From a checkpoint of a small mixture-of-experts model trained on Wikipedia.
Size: 12 layers, vocabulary 8192, 50.5M parameters.
Training: a variant of Muon for the experts, 6244 steps.
Below are experts of layer 2 (counted from 0) of a mixture-of-experts language model. Rows are named up (a neuron's input weights, with its number), down (a neuron's output weights, with its number) and show model dimensions 0-127. Each number is 128 + 24 x the weight over its row's rms, rounded and kept within 0 to 255. Numbers have three digits each.
Before each expert's rows: a language model's description of what the expert responds to. This comes from a sample of Wikipedia text that the model never trained on.

# expert 8
Description: Prepositions after nouns. Prepositions that follow a noun or participle and open a phrase, mostly of, in, by, on, from, via, through.
up3:137110094149137158112115145133155142145124146143166140134103128132119133132104084166126111095149096091107153134118130113111083192144125121128129118173127128132099113116145100127102136149163089127117156189115151123136096141144153118174144120072093129118160163124118115136129128168175154156132119179109148129090116078119123092160096102114146109130145096142127127099116118144085132158112
down3:126126149145153094140125132127081103141142142154123143085130098111125109101152099144125097114110195101105147144121121141092112106117132156125193128075183132110146145112123135141126124096126186121104118128125128104139097096122100131127129137137103113144108138099137110165098180063078106107127162128105114132151114163101098135109142132146125124087116158147098162134114113134150121130168
up4:116162092076119123151109156107133166135114129096155129173139071158141181142151097158122122136115109124137135136142154144144106112105105114131144098105150152128098153151171122100106151100129161141082127113102135125137091113091116108173089101146091156128097125130114152142164156121173118089137148129114125107118102159136093087098116121146167153092089132130103146113132158139147131135113
down4:151078153177155131108117072155112096111180114089092119102121145102134088136140107089158132168166130160122141111136146095116142154151105158124092130134099119178152108152076096135159119156166110086148161136140130139145119133141129133100159104125169094093136124115142136105106120116123148123142146130125159145157125150104132161169096109139134117141147149114133109088150098131128126099126

# expert 27
Description: Prepositions and modal verbs. Prepositions to, on, in, into, through and modals would, can, will, after verbs or participles, e.g. able to, dedicated to, held on.
up0:132116084155117154148114147073189112122139116104120140126112146132101148142089135108127151155082111096147107077098103148128128122090091153104139116150145120116111122144134139172171121129099148130129121140125128112106111090141132138109175141149117137100137125146127131106087099102135129091099137108124085170141129105112119097166105164134078129182151091112140124125109087149163138098101
down0:102150135111148114153130177099127150158129134146116148163151142134095161190106140119132122098128194108132126096134106138126138141122122120148150132202165105178095105130095125116125156104115131133134106155129092082141167076130137147134164128123102122126166129101122114136119084098136153165090132163146144132130104107161141103137128110133119112129133082100151127133165118121105108087138
up1:124115113151122160074091116168113135149095206125086127107135119149119157124167133136113145139100100138108137122121111078098137155117134116155125159161131139098170146116152140157140157116097126112123142133135116118094115112085103152124165149148094097111137101157107128128115136150144085159140113149124151207118101135097146147126124118129149112085130120170097129157090138129129099150128
down1:171118147145129108142166126166150114151141115135132174120094122059162106154136093142117084109117182081148110122117128144155091127158102147122156087123104095129119088163121155149162105131104169111111138107139087155094134147127111091140117110123179083105147138128130144123153128115109122118104143174131124109160111108097111133120137140131113097087098160147105117127100129123104136132110

# expert 38
Description: Closing brackets and quotes. Closing parentheses and quotation marks ending titles, years or list entries in references and tables, e.g. (2009), "Sleepless".
up3:111105156131088150127075117162118107162131131109105123111118124147141109086125130112137141094089088148121145158118132105146187155161115130099126159109145182105097086102153144160153117160135123101127100153137096132104125158123172122148122133164109140112110148155144097123097104119199163130130107117122141125125122090137113157160107127127106104132113084061130147115136110127098121120131
down3:116160143123144133159169121101103168162091135097118166112128099139145100114103153178138165115115110129088168106111147116153114105129120144094146113085134140132152139154172117142151115146141084097118138096105121144126139115104163192134100147115117131114119137126137116085121117134131112163078163127118138128121150159146161128172160170122153172111121113110129154126102103104184103121120
up4:133109116166183107116178095130103096104125128134099142142105138100112157163073119117142119118122116161124086159144130167114144152119123146114130146114121153096113152149110144128109131132109130127157119145149136131182136120119136146115093141138137119185116144158154122152100119126148178176142115100089064116143104130149099151127115159113108147085117081130185145153152136091149131112128
down4:118136147103125139124122128161113112126124104116107135117094136099179121103151106110120117130152160091151139129097141154155122124140131147202110150174097129106102162147085143110117122136129132133094075118117106136111096119101123155153162124145100162084130118105110162123182176104171088124157137102129140171100108090100113114111116143161090111137114129083135132119108133103115143109162

# expert 15
Description: Single-letter word starts. Single consonants and short clusters such as c, l, m, p, r, cl that begin or continue names and rare words, e.g. Clodia, Porras, Kjærholm.
up0:128110109129101127096138154109109171112121135121138142131121133153148110143097095148120095112096174192139111143151111136091120162123108128066122119114110158145086175179137131140168129137113129151127134145142163144147119107131060143131153112131104094116104133100116130152089110131120183159156089134146120127134102111137120095121165129093113125139122098158141141151133171080147111153105
down0:098100102110134126121111127144109137127102116164157145107171150066108107117114114128104137098104106124099079148180180120132115155122136144147152121106159148094127177153159111113103150111158170123137163134070127129154108148084133186131125136119115110132132183131129145152130127145147170154171142159124131116140118145096132095085152119104130164119135112125132146118140149114100124109101
up1:122166132094143099172124138133138134185143113137115118076101102147075157113150121116139118116133180147113128107113109153146164118177133121127106136134098104125123114163127094141097159131119113141133137161144169127151139170164167138144111128146173135121107113094138158149156137160154098149150144148091141182120100131149101125093125142067150144162103159154142110108143137123117157117139
down1:134099135121111146136144141154156109105114161116120153167131089163117105134080143115076076151171112109130152178139117173127142097151146139147154104135152156134125109116137138107130097121109127137179101102127140125114144088111088145161130127134151164127123135139147095093172127083129128146097147146101090099145101157103146115111121110121163122115163152152144140163121152134072119088144

# expert 59
Description: Months and dates. Month names, day numbers in dates like January 24, and sentence-opening In or New, often in biographies and tables.
up1:099140146158131164091171116146091161100157140124113145141154154133134147088108142132126159143091131136130132122089118111109121109113132115149133139158126119129130159113103147177124104144084166152118159151173145110135138131105152080111133130101155067114105140173154133132154121156181169098132090087101133127137134113144116150146126129119140172137107122087131125071174112161115120138144
down1:165110132155104087122136147121137108128124165113124124132112125120139115193130171168163150102130089134114139082127148146118121176102161132148115103113157178100127133097137150125106158110109140131103154130137130114135081155104126130072160102090119139137140123139158150103163157173121131102135152127072128104116133138149144102135145099123134119130106170086178125100158111107115083130123
up2:138151103106180081104160157135083100125133132117135107155108118150164131100149126155178128181119120112141149080123097141119142140136112120145105171119132125135083144117087100146139160134098164160116134129145129143147152128117147094139129088148113078096077109131148164143105098161169157133122100122114134101103130136118136135106135134163100095119104155135178132123129145103130078124111
down2:115126151136146130131128151088117163078129093151110149142118115131158135188095094136166157104167123108136144113133119127095144122123098111101159107151165132169121162130104161117137116108077116159115114141156131143080118128116129077111103110126180125125184140098120097152142132133132096130151144108138113082176167140125100114106121136070133143123140147121121111096110136134126168091138

# expert 51
Description: Nationality and scope adjectives. Adjectives of nationality or scope before nouns, e.g. U.S., British, American, national, local, global, International; also ordinals like third, 16th.
up1:132109143120139152143162131142146118128096132111136111132148166116152117143139156118094115148172121077121096141111113111204122125129126091088147092148120174119119128126167111104135091150147124174128166146097136136114089121119154136126122159174094169139120152098157104139101158132153121115157096107111137163108136091156093082142146145125136151168134172109151104131122130131149077138127
down1:113154151114106100116125101151099112146133102110130139131135178142168119091125134167116140129145118149149044126146160167111154154132151136138124130137129167119109120111122113127134126119101137153166117147146160166103106126137120105138141169149145155112125139134148172106107107132105123141105165138120187147138164118152082158133189123132125156117135147150169082088123137105141117183102
up2:102165106161148100143155125116116132158106152135155106107160122131087140131107124144151128128178122091106131120092089129153112134129121095134148151106125149069117152132124141125124148132157124161101170137113133094191133107106119107129147146122126133098113121113122127079141158124173122114150168136159087152146115082105140091136124170120166110119108123170123118125117115209130124128167
down2:140133128126165134106087166127094123087101103085168113118160105147147149115176110127159065134126122078142115096131153096135125103111114124155142172134133110083143124104132109087121077132141102088121108116148087098150157114110150131171128104101121122149159122081152151150112126122150132140086146113160137108140111134087139123163169115120124143086130140133123107100131110150118128097117

# expert 43
Description: Hyphens and list bullets. Hyphens starting bulleted list lines after a line break, and joining compound words like high-rise, coal-owner, No-Limit; also article a.
up1:110151162148094080086095077131096155169109180081092140168110129118145152165145115109088176121166091124142152113105112123130104125128122110143134130139156101158112116125102133129140116116093161140139145092149114091108145133153124141168099110120138132146157135088139125127126116121082132104103121122121080121153153139080119173166116135144156114136160115106108092127127119141147123155135
down1:134149116106091126144136191111135114107138142144153137127100146134100135113137099105122113137106163142134119180173128137123113128138120140106106106142134178126089123121162145099107137127139078141134131165152129143111078094132143125161141124109129167111136129121135162127129152124138141105154103121116163127179164159130131083151118138135148117159105124061150142047111193116112122148121
up2:167175168118137134135131072131146120137137151135174144122172148131177134145125097087100113158106145150123129160071121116140131120119137130118133093143123136119084132159129152125115167118151179104156188088090117118159127108123108083137141093136133151162134154078139167134129126122176125143134109109156126110149101153127104100151112164120121105143146105100113141136134090125105128102138
down2:160155154140122157129131141122151133156165114155103124160111096116154104135158120114151115102127123095174125162165127132153112107123154135121163151141111100095138151105091127077104157122104106172095111117163116171124113143105139147096150096105094135121149142153089147150168159143147117109122113086139136084119128088097110125133140125108117169119105113163188154128101120127100169142153

# expert 55
Description: Table pipes, opening brackets. Pipe symbols starting table rows and opening parentheses or quotes, as in (born, (Jan, 1863), (HC, "Power.
up1:111144118101129114089149126144140159089098118095091110115177064151151101099104148128080113132138127111117113112133138097151109114158104113137125114113109150092121111160101086135128104112175093114163141127091155146085162111093162158123153138166130123128126112104107153092163133177139112099115065126148139141136141132116186136115118101150128117141133123110153147126121101140121096148118
down1:172127097156172175102124113134101143139139146101139114125126126155134114056106178146134105093121139096143101132086144146072137135131117127160119174124139081147196078079121093135113139099141150106106112139132118140131118116120135145143145129115134177144160137111124156148112135117083124113123152136128143101133124108102106094136112129133086112105081154101104148126115150107122130155140
up2:154153116109122112119153121126132139107110157067149127142102128142122172139103129118120146108068092153158128120111109120164153146160148116104103116164159082132158132098123130119107149124085075150133141118152171133099132146112142134097109103126128117183136095112145107130111088094142126143118083093126093155129113163122107110127132133116124108136181130165163180098119130129106119177115
down2:112065161095146174144169147116126112152135146178138135156114092112150136172100135131128112145103156133130180099159097107141132121118142158168137093142107123134138094136067146140146133104109132118112137094096106110159108136144161166133157091165122117147153152145159144168142123055140110139115141087117159155119155109117124096138099120135126085120106142126127127144142129135142118123134

# expert 36
Description: Years and digit groups. Year prefixes and full years like 199, 1917, (201, 2023 in dates and tables, plus line breaks between football match results.
up3:129125126119131126147159157116156107125132117102120178172117147173184136095148102142141164097132119079124110152118107147149145167084119141125174138120150124150113136136193124149083157131112122080134132159129135138152145079104143120174093133111154104126099150164135158136074145142113156151146112121160098154140137110151121150115128119148097160119117113143160129100146157153155136139141
down3:137133081136170115100109121071135141182116103164120150152143126127108150096138194105129142132089163138123104159139161141126138076128126141128166135096126070129126066100116113105133143148130155140111132108124135094104114115081148149156161103143130082094133132114146141141150121116110120133121108092139187129141104117151115123133160097128135108073114122136129138120147137091137123158120
up4:105195111085134112123114158142123149112107133124081151147159099081139119126147139108144136124134183207145125127137133158120124128100102157105134088082089117147165128152150126142145101168091127135125112135147148135111146129153147166149139086136142107128117117135135115163160173114121136177126152130160142153104143149124118133123131163131138118111109115095081143088123156133124093141161
down4:099144118152124120136134133092117080134154110126186116188123135132144142087161110109125111127110100087105115102127109140151122110135104118132135127130170105136137149091107131120130137147148147090140175106106114140114138138131084114161112146152185148126104144136120180148125155124163181141092141152139155125142133104095163102173130124163158132120078121102143119158125172096132080123129

# expert 9
Description: Taxonomy and mid-word pieces. The word family in taxonomic phrases like subfamily, in the family; also mid-word pieces of species names and decimal digits in sports tables.
up0:109174113117142083138098153160145146156132128096137154101136125114121096135152061127136116119137139123152182139133085142138095149109167130144134129112120082129104117124133164118113118082110101146162113118129124112165083145170147147136091101086115113159110092159133144102158112143133093133128150147122126113125111131150123143088135142118169115144118187141125100084124123188123157144118
down0:133108126113104187113143146117109128162135124087152189161101147119119170132121084165177136113117120122132110147124106158111091155133139139095114134142126163143117147156145122156151109179117125143096085125138153104148134137134110111139171083146128153143097120067130140153162144097097095135135089164135115104168074110141111150123091143106145135134130121105132134133164107114129116117160
up1:130113100068134141130151158134128172174175138147134121120125152129127104157141143125144151136137130141146114117084144130129102131076117145108147101105140182097101089102113143175095116141172125124166118120129117128144113123099095135137152148140162116091125091154154113162139138123153133137150055119144111146131130117112097109153151124117102127101094116127099079089160176125138094107124
down1:144110094137119123125102128114184118137134104114082184112091132134155129153096123108162130139070117132116136110150134145140159140144135149128103149146140154144126148100175116129072121085119107151143162147130149140117128125131134162143113131187106115130124142146110175081113153179116141124170200112145137125120146142138128140130123137130143147124132141108100089121091056147128113147136

# expert 20
Description: Vowel endings in names. Vowel-final word pieces (i, a, u, in, adi) that end or continue foreign names and words, e.g. Yanadi, Van Nuys, Căinelu.
up0:140109095092124120118135082119128115150118114105150156133149158137118142102139175157151139109164158175127130148111106174109111127090078087113152082113134128140136140118095181151164151115122157149137082106112122128118135138117145083127109124140096126137108080125147136115166108118117094136114104146158138134125130179128147169115152079089095114141164140105160115093120134133127154147092
down0:132138183112082139143108158139120131121175103155105062119162081109148151161146105130116106145133124133150141140120139124114137129130118112127120139122081115106139131157113091150118141121140140133120157118132183142150118140112184136113144118125132101102111151161131139146125126116135135106124122075123110163171186085175113063113140134137140179093091098141127157159134108129136116104146
up1:105164149142126133122118100108102175142132082160132081103091127140091131157117144113096162139125163129139149109108152173165122182150097108183128127149140142138132152158112148158127185099151131145127136112107153139142099098111112167093177120135164112139134145126148140096124104157154127101125140141123109137133146146215110158130150128125149097119137108133129091146135135123116131149129
down1:121156113095124122156114116126076092127131135165137114182095158139139157078142157150154131083126114137082115087096159123113137091116114114116153124108141123129125184114123121158122102126123139114119135138165100152115130156128112110106137117134145150065107129147096141087147134145141115063125114148160106152103143107143130074138128111143153181149140101094117161117144145093141156118138

# expert 39
Description: Place-name parts and us. Country and place words like York, United, Iran, Island, Japan in tables and infoboxes; also us, own, and pieces like Saudi, Byzantine.
up0:131129145129148115081164147149131098124168113118117115117126138155094129129086106129133193181150129120093131100120105097181116098099111126120128138097102121149142115137088081144118090109120155144112136097099132097094112144120093111167153124124129092125107098125155125102131155074095099106115150127141128108120111136131131139113103159102120154140112152099115121154160148185158121100174
down0:129100110140142100088140123071130121144116119135160132110114115070096137113121152146170111124140131126191102144103131129119134135137117120136144138142104178101135098160131117159116147090130124099108115145166115142141109146103117119108087153131090178118141147162137102087114153108156172103157162179116133127170115103181096125122125163106100139144189135161108135130127121140126144125155
up1:156086117133129126187121099076150169133120171116136099158151135153153123146078137132112126098147120082122118113074132088118119130134081087151104099143118128117138127109106156078163133118117112117077122122112134133107156133132132102094144140157141132147135120120115137149160152135166125149143103125073111167111117135119147137077108119150097174151141110154168139117103137107153140122105
down1:188113137103157116147108129114128134107156132134130102105113123132161074132172154132177160158163128128092090129113121099140138150111114093122135128151106132155113144103141081103122077114108110057096102101142168148137128106110117127137106126124156146131114147097133093134148125121139113102137120162142147136120089140134142093149114131118124119193116127173120141111131066126158149158099

# expert 33
Description: Vowel-consonant pieces inside names. Vowel-led word pieces like el, il, ad, ol, ak inside names and foreign words after a capital letter, e.g. Pasadena, Samarendra, Nazir.
up1:148161148131163163124117150100134142100103108113164147136098151144140146102115107074113111096122149126136125129124103084125093130115177142123084119097079118150097138142128106176119118114134080135164122118138081128096157148140160141140183155110074118133103092139154122154102134149104113139107130116143201138125129132137105140108177145135169113130130118142127130091123103143099133148145
down1:166087139096123161110164095117136126118077122128158127154115108106120211082121155104133130095107156109136130120135136125125136129126102154119118115126124099117112115137121055170157158100143090120129137146171138156123121127108109179143155131127137133137127094114166187128109150154141120082113158136121133124151129108125127136110126195132095133110130112148093147085117109117141138134104
up2:073098149123127157136109130105109150138162082122143129164146166105165085149141140116086159109145145151142151102123120115087143114113169159127179125127104137104130130116134131140078139132143119143139155148135155110150101131099121130083124152115139116153158083101136178144146125134134132146135110142154077114174165108162156119123130152147143171123180098112085152146104131156097131133122
down2:116125105133166154137135135144147149110144152120147157120072154105122121125180139145166152155131147111126140103117134123158118086154131134143108136152112100124131126112092068131163113110123128119129132144101089103172117128117112118135080149122144095149084133141133134098133114130096140111187126182111127174128080139149103201114131085114130131127151116091150119127166121094163103149128

# expert 63
Description: Personal pronouns and first names. Third-person pronouns he, his, her, him, She in biographies, plus common first names and name starts like John, Henry, Mar, J.
up1:171124100067113175153145160122154155145122118135165164166094123115133122120107097132128101170092134137117147152135138139120114149122116177097158152115136146117159136136162123148130125150151136112098136117141161069085119156166105131124128163125158139133139128130106115137105076176084117141133129064118127101124152140129124154117135135106094144169121108150104121155116119121179109145097
down1:134134138116104128125132102142110127140141097136122105140125167121140107144096115130160104151150138116112111142132151163123124114176128137129101142077165106175118135166122179122143101134140174089126087134204137114127159141118090135144142117130167139141149162131117161153122118111095135095112173118070155129140170120101151140148100100060113140135131117117078142118118095144144143118108
up2:157138127140152169160096185151136187123153111071116151084101140108092122134117101174136130136111178117091162129134144126115127128112113138136138165123118123087141110120118137110124125103124108167165127116128117160109137128139112137123184124128132161131159084197134129122125137168137141120098083095108151119076129144143135137095104150121122148134140164146143107131113106147121113150081
down2:132152099131165137136115127122093104128145128133107121100141129109148130154133159125104198140124129135114121086164127134122112152118095148172148143097113178134130105107103088152158167123140159140127166134112124154129152162124093119126148135129160147129132102136144105177143166112115156117130105129148130146151114102165132128090134124116176152161155135172164143157147137151144070200153

# expert 45
Description: Clause-starting pronouns, conjunctions. Pronouns and conjunctions opening clauses after a comma or period, such as that, which, who, it, He, They, but, when.
up8:141104087096153116137141131092110134147158140170118182103114108143124117143121130123147099171107120148125129184145102166130147165148118137129149109121147154143162102126154104146107130150112088126123112157091156112112068122158140122092114152191107148143140146158111105127141145138177139133159123096114119135107170083156149118108109119158153100132117152115109175091151142138133090125109
down8:152160163127122145099064123126131099117148141150159126098095103097123173136121163122146159162086117143088159138108106107148149150108131140117106132106133123082132116155111095104166133109127102101150163122120110148103144164114115114112129142133134171129105124087116168126108136112123099129144115159158119105088124086071112096166116153146132133110148161146128083106134107080094155128143
up9:113127114109104115116186078084135090156096127133142154138165170115138119169109148091136095126152152146110115164115103102154098158100104115117166101117098122144151138153144126153105144156120090162132119089126126153133135157100109108142125149133173111155134097130163140143114101125140137116132153130141087167153156132095095195108103128103110116109144149129114130112091166146137135106159
down9:118119129115145155133118136148133094120133140162099107121152123113134134140145129126157135100138181152161129120178136150146141113135129092149131100132164072126106094112107108167147170111098093164144139118122076115128102144162132134112086141128108156123179164116144107169091151138129111098104151094096099141146153081112092160156161129118139151106078108129184117141150127118119107126128

# expert 41
Description: Vowel endings in names. Word pieces ending in a or o within foreign names and words, such as Otto, Ateneo, Fruta, audio, Hero-ína.
up0:096106126139118170102117121137082129157116116124109108105106127136123150164082131159090126106168113145131136141171118117132099138124146127157138114098178136126125126176138168125146110128159142115106160114120145064177130143113171128111135148120150140158167167154158105147155132138150091094126153108111086112103137113139150155123108155138110114152156191105134165108148142137155160120095
down0:122142155113141107136134124174181152089123106177147160152137095117123122110112122093151115095149107118161132087106156119145135093116153132121121140104104117142161128122099109107141108141091085135143129136150109164099157120163086095156129122167108121113130117128172119090092114177126162117139112147134145138168116101115103109152132048145123138129134143132119166180120158121129094128126
up1:162167078112156160156119120108143125131168137157112153149119135139167108138145142134180109157153119148110129127131130149136134113080119128117129141168156106162137117113117175149153135137134137178132114159096129096169111102083114124137169119134154108127128127174161099188072106154139109133132081133136128130096135131154103152125110126071111113122119139102137138106117116087092117124161
down1:204126132120086142141130120132107114103124159157107152137151110117108133142143106130136098156146145099129080115115139112152128118100143097127120095152151151154142164103160163149120116143091141133156137143155167116095089112123114137138117117144125142159096129118179120128130152162156119088122138091148159107132088136045113185101134108131129127100170105126112136127147085157113106137136

# expert 16
Description: Word-internal consonant pieces. Middle word pieces like en, el, et, est, ch, th inside names and technical words, e.g. Car-inth-ia, disp-el, pock-et, Ex-eter.
up0:147135110145112152136110196105167141134125105158128189145131093139090137116139125148139116118094100158120133103156130089119182180159137173113135122168109163088116152128137136157145137141126117129092103093123118150136115126134178109102123124188099102127125130133123131128130112147134089123142101111135131103106095118115089163095102159099125101169091150113118147135126154138134151094104
down0:110140164131156129158163147090109134163125102138174130111125169118124105105106116130149117137124128120112053127115114113133145136092125113112154099110155133124106117144124135143113134173151165149177087078153127125114146176173094126161124121111130121180154155143159127100145087123101140158116133121075153139143105158133156121112129145150103100146173148105096125096099121155142150145134
up1:130085162142197135115161133133160138156076126155117168128118153127158110145112145129107146086149133141191116109104106158127150118133108106115100103122107135134078086121170112128097122098156118170110138110166097107144102132131145110148123153117121108153121115113134108152091126130136147138118119130094067171103110158142093153107158149142122126110085107149110100147154137104105130106109
down1:144161113194121134117157170109156104167153099134124122142104139147126107104103146117124121114101118142148118127157132109128143125117126120150121094160131146133169122160168140139166164155100147127158125114121118110112130108098154134076122084114149152118111120113128149110171133095074112132134121121130128177129123175135130179173077092127155174134134162127107155103159088124107099139151

# expert 11
Description: Periods and heading marks. Sentence-final periods, periods on years and list numbers, and closing == or === of section headings, as in 2002., 3., Olympiacos===.
up3:132099130147129151119116135129109145139116173132134122104168100109148139160135062123121121075102141097093106112154136130155120117167103092106123113123085155138126106104096105135112104106132139141154151157116100157072103096130123142140134151149116110131130143167154083105137119120154113150140098143148161146127124126101114094133106164173105173189116165139142172121107121100129144176135
down3:166115075107126141106149150133126105087151133135127117147138128143142086093129154150155173157137129134143121191092157153118130141122091126163109124122140097130144142117122113086138079129092093097127149120132151117172159105139111130114078143149138099099120153148088156142110128166115177119153143119088128091122124110145126113145129107134131108081116087088123127127143136129140116066091
up4:161131133109102118140135121112156105145101113137133178126152126027108117135125194157181168124114155120149171122120143124120116084159139150129152122145108092147156144141150161128141127092096119108110119178156125127118083139134148154142121123144149119163154131148126116125110095111113115144121106116090130133101085113129122133114102138077100091127121090102162134136124106133143126122158
down4:136107123116157086121128114128149119106129140132103159136135107142159144111153148150088068142148095191130118113124148133122169130142094130119108170121105135119129097113126116118139128161139130146169121113143152170131150149142110132137124129137131138138143116081161115164144163131159131139133115110114084162136152143103156156164144107160142217075096076102123124131140142137093110152089

# expert 17
Description: Vowel-r word endings. Word-final or mid-word pieces er, ar, or, our, al, y, ie, as in newer, corner, indicator, favoured, manufacturer.
up0:161126142113156131093144148105192159137132105132144127157124125123129159133147087128158123153169158138165137127098089128138142104123132115126129137127150119135141059174124136138125128115096095145105144069127126139112138102131116119147167130146142116085091110135101170128108111169166131147105147139106131106132103146141119107185149143143095067126148152159104145134088135141169097096123
down0:134111110102146138084087164131078101173111113117153146145129114131127080147119133120135125096165122116152085093112119165134135134123135137126148150143120165128123148130098112162102152165156144165102119139138142114119146108096150070128086153156122145115120126126113157167088116115088119117119151110127118109156165131118111116131179111181143130113097114110156107104091112089094086087136
up1:141175117173147097065116101167146131148119103083117116120103149133119171077177137137139120148143159147125122109091149122155107107119127132151093152101122159106088108120133122119110113115110144098114118131119131170148141135117163131155122142130114109151093132083131142141125129154096169124152102087108126137118167160111147113092111084088137164143129093117133125103081083139154150137130
down1:096081129133168129109109100147194151127115127132152102123150139141137091134103121100131150124137101146115144116142114087135140117166139119170160110124142090133127126119143204073096130124096127149105108130147154152108163132092113150120124137102135089129115137104148136142156179116086135127143139127131101076116116142100121099172157118152141080161142132126154107136132179120136130166139

# expert 4
Description: Short mid-word fragments. Short word-piece fragments like u, un, sh, le, mostly inside names and words, e.g. fort-un-e, B-ush, Or-le-ans, Ok-inawa.
up0:127137167105150092129095100146150145117133116123126167101159103172134162154116139111119096164122129156122133114125156135139134153127140154139101175110139121143122139150151117150124098109160176107146143115112166165115098179082074114118079121113103135119120108162116128143148126121152127103097093080128117113133154079116149157153152139123139189112123115085124178126137145112139123165109
down0:107125121128096165110127114109178105124093130153101165136116135091131145118096092108122144128120116126127131128116156152092116089119124187119148167147092126156084100123071113157125112141078135110175130147126159149131112109099104127102142171124137133090121134132159092158091138144119125101158107162163108131125110111184122079096088098085132137140148140138132143143124160117126148131110
up1:124099113104127150114161137096137181092129156141128128146094124145140095146088141125155109148134179118134132084120110133141159144142086088155067114141156135167107140096148134142099143120131138123143129111115198135169147135136127111115157138149116161161114126157110109140162128134141140110126132153096153141068129173154119118140149119099118143134115159112182117124159190134123126138100
down1:127111149159156135155108139108137110130095172117134167091099106127115116160115136085119115148083144115149141183127119168107145086144087116120155105156056092157125105101160084126105148144151104131112098125120146132153124140101127173104168163114112127105123110161124109122113115115115114087140103103116171129166161128124134125130116095139128154142089132112120164142125083141149158144144